{"n_experts": 32, "experts_per_token": 2, "d_shared_expert": 0, "activation": "relu", "router_score": "sigmoid", "routed_scale": 1.41, "vocab_size": 2048, "norm_eps": 1e-05, "optimizer": "muon_variant", "lr": 0.00688, "batch_tokens": 65536, "train_tokens": 357500000}
Below are experts of layer 2 (counted from 0) of a mixture-of-experts language model. Rows are named router (the router's row for the expert), down (a neuron's output weights, with its number) and show model dimensions 240-319. Each number is 500 + 25 x the weight over its row's rms, rounded and kept within 0 to 999. Numbers have three digits each.
Before each expert's rows: a language model's description of what the expert responds to. This comes from a sample of Wikipedia text that the model never trained on.

# expert 8
Verbs be, was, is, were, has, had, been and also, his, him, as, later, after a comma, and or a subject pronoun.
router:461466537480526512482501518484502528519491501520446520505488498507493461486462507453468545537497530500467487503510466477515458543499551522490516467542549483484511509452502548534531458493471475490459505545469509506511515510518541501494492535
down0:497502500444496520499479480519527471505471509501521534473501497462514499471459521536503472492507502507505548482457467447521499521527414494509492500504522497551441515479485487516551522485517497456493527441538505509532513514483477519499511476
down1:502546517506501495493492507499481487543467492461508531458496510519501532483514511499502446498499504478468498507479486504477470469509485485474502508472507498500526403456465513546521474511566511479499474488518540545506521480506476507439512470
down2:478521464461456487523492527515522536489490514528514462499509516491458533588489502497491493443520486566498524459492509474496475486514509495515522498526542498491486493519521511474502533507521476527521536518471500497502486488458523522499498527
down3:502518464502495491492488531514497500513518502517492513519516517524532508477508495512512510479502518534511478477485534504474516500461506492521528515519545486520480493552489537430504471527569461512489486518549469512468485462509471504470525517
down4:492493546508532511473551485492482485549499534505473496471472476540470466486464499517484489483537502497501544533504505522527528514501515512495481484497506555541517484524499485491533467500479502504493532487538480440550499510520462501555502473
down5:508502524499516535467494494525488542512511467493461527501529527535536501485492479453502525455531506494482531516515512483516549498488505493503484514508500503486530518491517521514460468531520554491484468549510482500484501496508521499504517516
down6:485479509530546487513544469469490512520519499500458517546487489510517531485438487512524498500508489470533508545495481535586484514493537514557511523499475525487483475475454506487558515501523471506511512504453448506465505519515448516519511466
down7:514500493508447486479521497509495508467509498497501519517474510536537492513513497531481520483496465529522527491512556532492457479476470468486496476491530498535512515480514508507496506509552482479508511518507527503531461542481504498490536530
down8:514510496525469474532478521490512484519469510473510473457514541473490539535504502478529519512438511500558491481510520494485529504501531488492511549499486501547523473520478526523486484481527511486492506522494515516519536474509508461528499489
down9:521473546481496523557515465488516470506461479529491504480490491492523468443499500479530482527498506507508510565494499513515456518533512492454490502510475462487527522523500529454494495468495494449530503488512467548480499496525475503482477505
down10:505498507482496475493493549491510522487500507536517530504491512489524476510526465452496517484497520486462504477553463473530460514484532453535465451521474452473493532508509495517484503520487515513479524472502479490467553551494493494468530463
down11:500447498516507507474526511455505500446498447538516509479498473532539485480471484520501470471463481517445468515544554478494506487461476502538467493519523495551481473476464495503470481463516495494505513512483501512473498519500481498501511507
down12:493534528460491537461506512554467532453522503464521514510520549474531478488505538523467475474483475498475517508520484516524493534513567483479529468485500525483521485507556535473478447514525480498479502493515462513484477502510515472487498540
down13:455510530477511510480468503499513485484474525478469498479503491516480470549468509503515493550498507535480479481537492519516531474509518511447515494508473515488550493522506475497512501466522489511433485507503478522475513491505540519509526518
down14:517512505497522463512507481471543538503502490502521504468519494502464481484466493501514471512543524529524558500457526528501478431483506487458437518548468481505504483522481496517511447529471513484493491497489473514497496490452496475567476513
down15:551530511539536488485438462483510486469476514521454509463480499505516511487509525520525469483468527535509522503500493519477448481476492546479556527492509504513497495486463473511540470537522482491525460464514533512530510526490489480506488519
down16:471492529495461480507539522520531471470523484472484489500456487503486476495518464526533436501514478524496478544496497496485487508466545526513505507499492509468498509526519468461505526518519523503456499515458527510505460528497488522515501508
down17:500504503539495481486476508515500488513500486504486481484496496535505481512466512473559469491530476514516527442517536498525515512506520514457477544458533532494499514517510489519518514514515472504504437504460537472552464535512500532484503554
down18:456493521512499492478502487481474451524449511511522526521466524521508542506473489471496473557493525548562509493491489529499518455501509472508484491506545490527474473501486502478555508499456511479515526510476492523474488499516524535503511549
down19:508463491553496481511527534490460521521468494464519493508544463493514506500493496512514448511438460504535479510471575527498470512519479465517489505503494520478492505508479520526555474482496508474459519497464508501521499502492527506524516491
down20:498497490489494497513491499521556535469485511552505482505460476469464516470505518523521483461462463499540470488494511528540541473491521499486483459517459512484494480445493464519496519459502517460497558496506480488486509504467479480538505531
down21:546468480505497483499547499484490549501498547501506509524512493479517452465528493511473444506497512494510472513476553496452471449514468520529530489487546509482477478539477433482490460455540497464463476463525480531516533459520496470514513487
down22:491487466492477517498489465481503472504521468472477493519491554508501453458507507493528497502509522509500459536508487506492515519485460493483453491481492523516496524467522477462493474509486499479492521507464498512500519507501503500493440493
down23:504470522458519545496482475452520479472518496501477505476475506511551533517500519548471522483485488516526496527522476510469513517522538472538478531456515495526472468517498538509510516544468482486450506495512521497453485517501474479467484470
down24:482547494485486520530494535482460488525492473529498536495525461458478479490510489481488488499491460465503502485480514486491526527505516481476511492501486509476495544468428460507485510461481497522481502406530532502500478484522497489495494475

# expert 2
First piece of a content word or name after the, a or an, such as pro(gnosis), ba(ttle), United, part, Car, up, out.
router:482453483487497502456493453484472536533481497480494519516519486511490460518469502496546500522495546519494508519526475471565470559492494495529525523520517501493497510464523532507517467475499510492495540540504504523496485510556486529481542530
down0:456485470473508475482505473509520472475500501475471460490510512448491469482464536547487484519538528517536521486515499486518486503520547503493458494468491502510531463516513474500474489485496478492488456503531475519508513466534505493520488552
down1:556520486483507486497460541462476481495491488492507486587486496495542488474488493497503461470535533488521552555435485461524484497540557515492531531490496517502503492505480501532493500482509467499522503527481501496541513423531512453485458477
down2:557490503476541512517459473499549527535509520496507527509452522497475515489475516486525540531550506510521488501514547486503492516513507488550498500494512510495515449453547491504510509495478474510508491537515470525515539505471486518520509523
down3:496538505492527492499477525510494449512505492527529520509521499491476496561495497515485471510501481493529482469495515501480508502531529489500465516562545501490492495499494533504487488533499504524477460438447465474495490514480521482501484520
down4:505505517505476505505504504491494483482474493511486532484496501489488541468503513475478518519496465453494494492485445536508490516486501535507514497437461501513501448507538507497469506531547515481496512489534493527468529531496478501518503483
down5:516484491524513539525516524500517526475568513546509496460527524531515509484502493545480498486485471530525491454507503488447484526460530467490529497515512501468529460557444520537509511498540484482500515500440501518516498503530540491485517513
down6:516468565519525493517495502489453508521534473507505504520511482532519488497554511519465490500496479487504509466516504479477492485489531485521506531483516474490471473531489499515503491493488524494491526525497498472517545484536484502481534478
down7:432450516481509506539481524501479519542469495498472429516497510519517498484478434480451503506509502493471558510539485482487452518544481494486480521534489496476514555452515518526470503511524543489501529541550497512511502501514491549488497484
down8:523512494558498509458496565467477515456514540515521495507439493470505508528519542510484491490492543491503506489498496497504526479518494526497510514491482528523515493511498474478486500518484501501511483559514503486493519455523480478498469576
down9:530455515553489526490468513481502514466512518468459527511496531486509534521460545505495486485488485479479508493436493495482498493563466488525480470546482497524527492494532480549533487519514483457517521528492518522525518471522495512499510504
down10:549487486494505509497485523485490473494506535489541467512496490495492514458527478507528513504508491481521530470463536539461532545464483500464486470506450489516496525503524481494466491453461425515509509527516530500526524515456511514494502549
down11:492475470456449484483471470471513556510515542528493471506488465494503495459477537462510465495488487529495538492469516478448496461522482481491498514518463516490504493507529478521476501407496496491497484509449491474496505555473466479470490490
down12:517522523533473536513539496487464530498517518529518521523486503509465479516479520504485476458510502489494507474483453491482501467532498577535497522486525530436502504500524509519531489524469536476501492515480539466490494471495519503498474562
down13:486484468520501560484515508494501524498487515545484515494506530513503487468480512488508504533485480465525543520479512522466499539550456476483460478526515503464529514476516518439502559496544460489517478503550495458544483486454510521489523543
down14:493472479559480519488521531496489479492482531507466494490539483544471494532497522507499524499504488527492488519507476550508501533510491542509528503468492505539461516484490520549508514514476486485483484493523463489506481543523464463506519518
down15:545473517526520468473488511518532512512513535492503469497458533483470553492503541469479533513445483508460500502502494495573500528485480495506503516486477484504510496509487519493503560483544499477496494518519462505465478473525494513534489487
down16:488482455495482493502533548487515505494513443483495506485502494508537503493473489484465494489499484483512529451489534494453529486486449502508524472475488582494509514532470490535507475505464499546459523489519516520526460492493487487502482494
down17:463491484496534482506516501459474497501524517536505422496520507484516502481462519546476487490509492468445526489519512525473481506483556504512527522481489571537543511499496520505475485507534522517551513548516531516484533491503502479489502472
down18:522522519472488477479470527446537483508518491494462533571488486477489494478482475472498532519491515520542513526530484494472515482524506500487514516471496488470507466513493503483474511483487508538504521540505482508457490481520491524468482507
down19:553508491517480445476466506529503453508506518471503492479532512492511460560518506495523484514519489483495502499476486475491511526515486485457456547525544470516486505509473494463555474524505489506468521483472554482486517544515515466487537489
down20:465500527544505508530472559481524490495530484480479458511529473452490459506490480529482539513507514543514470522481477562457501496488547482495522494531483514517527526502461558477538485488516435512496517520464518495544449520488472483506526534
down21:506491464449484448518496482494495478537497495507478519548489491522469516478537525503486469471515511521518503483494510502493512500519471448478539483518517536463500483506433491503511525480503516489517508523490473518483453495482504505450533506
down22:512518513512450516506498494506513531500491501504542540494522506513484492550498529543572503503481487483509516450503485437449490473517520469495509502514536496518499496518504516513491535531507463478518527492539490507459523552476512444473526513
down23:504472500496490477495489526509499523499517558477511509503508499509495565507531511479519450485476454515561535491470486482525509473484456502516502486524513508529473501475480491518505473494525524531510523510469516499531535508499491475498483495
down24:517460480486518511510520480563522479514485509495488475480470496478508474505517453485506531513479527477494499520487472488517484465515497473495511481519498493482525507514515482509476508588505495504498438495460496492522517530500513456490474526

# expert 24
Past-tense ending ed, especially filmed, and function words in, and, for, with, on before the or a.
router:464423513483468498505491473506505510522511530512518504499508509497504503472503489490503552527473509473484488500521504475554465506491532547522544469499568447477500518469490510515499476488496482544464528519521506494482459510511504520474503526
down0:522486521515531498512522516466470501481496519501472517532560480516449508456534505519515523482461489502469501487533465482479521550504491525530530495491493530542523504505522494491460508521500488494491522534499508538503522582481520510518460512
down1:490471500498483541489499547479501514498440527500564535501464514465460497471448505489503528523511493462496518481517515504473457544544524504515520429530495519512511521541480514473520487494488490486525493536524466507482506469501531527488508465
down2:491500510477532498463507496496526502510465504513479516516521494481497466457481495477534508488488499513507501463498501470487480526450519483543494492491493500411472497506506529455479490523520495520536497479513508480513508467508476510486525524
down3:476517476502445512516567528524481511474516465457532469537464513510498490488468495508496452475476509501518499528480510511503485506483531482541437495486501489480532525502468487492490461498495503541492486542515508481532548503513555488530471445
down4:451508486529509518504458492484522493491480523470521532446475498489518500502506509465481467520493526483477491521513503482516490488484493487518556477469467463566521497539508493479516509491510508482480519477516479490483511531541520443502560449
down5:487507521464530486493554478527495474531468538510540488473505506482513550493538488545520543502450493561517483512504499511550542504503507479500512493496482511485512496498494534473508503472506462502550521512514497537489456538479487461514515521
down6:514486509481457447460491565448495501491566507497537500487495494532488469526503473525490507523498520492499568499493490528485517513489512513485497517509494496491494505506474541513502486539535518481463532539493513530533551471437509498512475512
down7:509568543467512528517527509499487463498519478541495505513505510465446531522540539513517485476478506504496491516470500469491446460530471500523479522467513539522498520461530431483484532522519528521509476474494522503559508473497512490521476507
down8:526482496510517500520523474494513505519503524479455514468467499473470474547503470521515476530460461475479487520553514494466537467470521499495547492508487496474488495502496530487544501525480541470487525527525468494475489512531502524486503515
down9:522524506517494513566525504542560469491531500497531482477511480571522494474484513460481492517498521506465504509513499512518586494522461461546479488480478498518495488539469516492527482549531523460513548516519464531514469480491489458529483554
down10:487499501523511506473508432524492488475463544461515493511490503467517474527546498524485495494515485458467485503519478500491474498529419477512506507506543493494516499468472544502433503491531482504486479516487532485523532531518480494521517499
down11:482502499531503525499478501510540485524476507487472530521441469495512452538508531494506498545527529487519530509487500454446525451483524511527497508468532452472498496474509534514484515508519507479497518480461493492481493546530484495493503460
down12:486455563469506517456533473500482510455500533542538509485458479461551470535496481499473468507521518542515505490476514498478510484517487521502469488519497497484502527524530471529478470536507459478495524472480479503496463504486517530499478482
down13:528513501533495532511474516523564445496514512532543552544467524484521472521518539515511509496488508518483454490492540515460537490488468536520505466467460472512487530503524502522455477501480471511461456511513510496519467545457523487475505537
down14:489511481515495524493469466496502540529504491476498527488432524485508491489509468502514520550481506530487481488545456520497489508486494485463478515483476530506487499498456486504493511495522476500481503493538501506520524502541505479467515465
down15:497491491495471456492506529514503455460514479534501525506500483443558531505471543536518505493490473490504491501461545492498451542529544491467479501561493520518452510525508529509510502469510493472498523490505511511497486517490516538515500518
down16:535496515460503498438503492529517531481516485485466512489525470481480477507471505505478489510466494510501477494489492457540514545519523512509457529492492479482536487477478491457501474519495516452518453527494477516513526543528452474457505503
down17:483495465452502462483454520476522454490503500490537477463527482492520519461493527458498487465513502454540505525486521505523484522493525471499546487496511488509492497486493476539517500466451471494470499488516507493506493450546477519504478465
down18:497473471477498518516519476529489495521517498487498535474466516495470473467503453484475505514519471511446467495491480532516519480483445506461454501475516486504537493527540494539467486519582487466506495481544492539469514505486456491483496514
down19:489468476502528514475470477513517506475488493524483469504550526502493507485501489461467549517535521466489467507501485492492528501451503471506550545515504483528491507571482481545496517469467467577506507568477510503539469494508517488502546503
down20:453455479492466475501495488549492504535490531495472480493528504533497522502518493458521517457525477504469516504527516496494487557511509520469473472498504503428520516518473531518486552518527505524508489509499543498505498532485541492543527514
down21:506507483475506521472523497490539509511480472496512539499481495484489517482512511479539521533510484478498520472452505545486481468528477490481500501508578524540466504471441504512510471518472475511511523535475557500473505515503499518438493455
down22:464530513518497541478460503515528477515495530496497538515444470497484498511502499510477445492509545536533510498481490490507480505484504513495529495485454506525501441497530484490509509477525521515508504410524478473487531525515486515496468469
down23:483500511540501551482532465463528496522470462495489503523494522495542524479526492485560505496500553492496496524546514479494513505507477507450481497535506491550456519528481521498504515506544493495459513476516522483483555527503483503494487517
down24:478512523490458470469509487483513509494554512487489565486494500504506530497537496513520469495519493496533500483532490528453471489519509521532531501490479487490477515457483513512488479558511494489479483522437471489476480494478511475499456460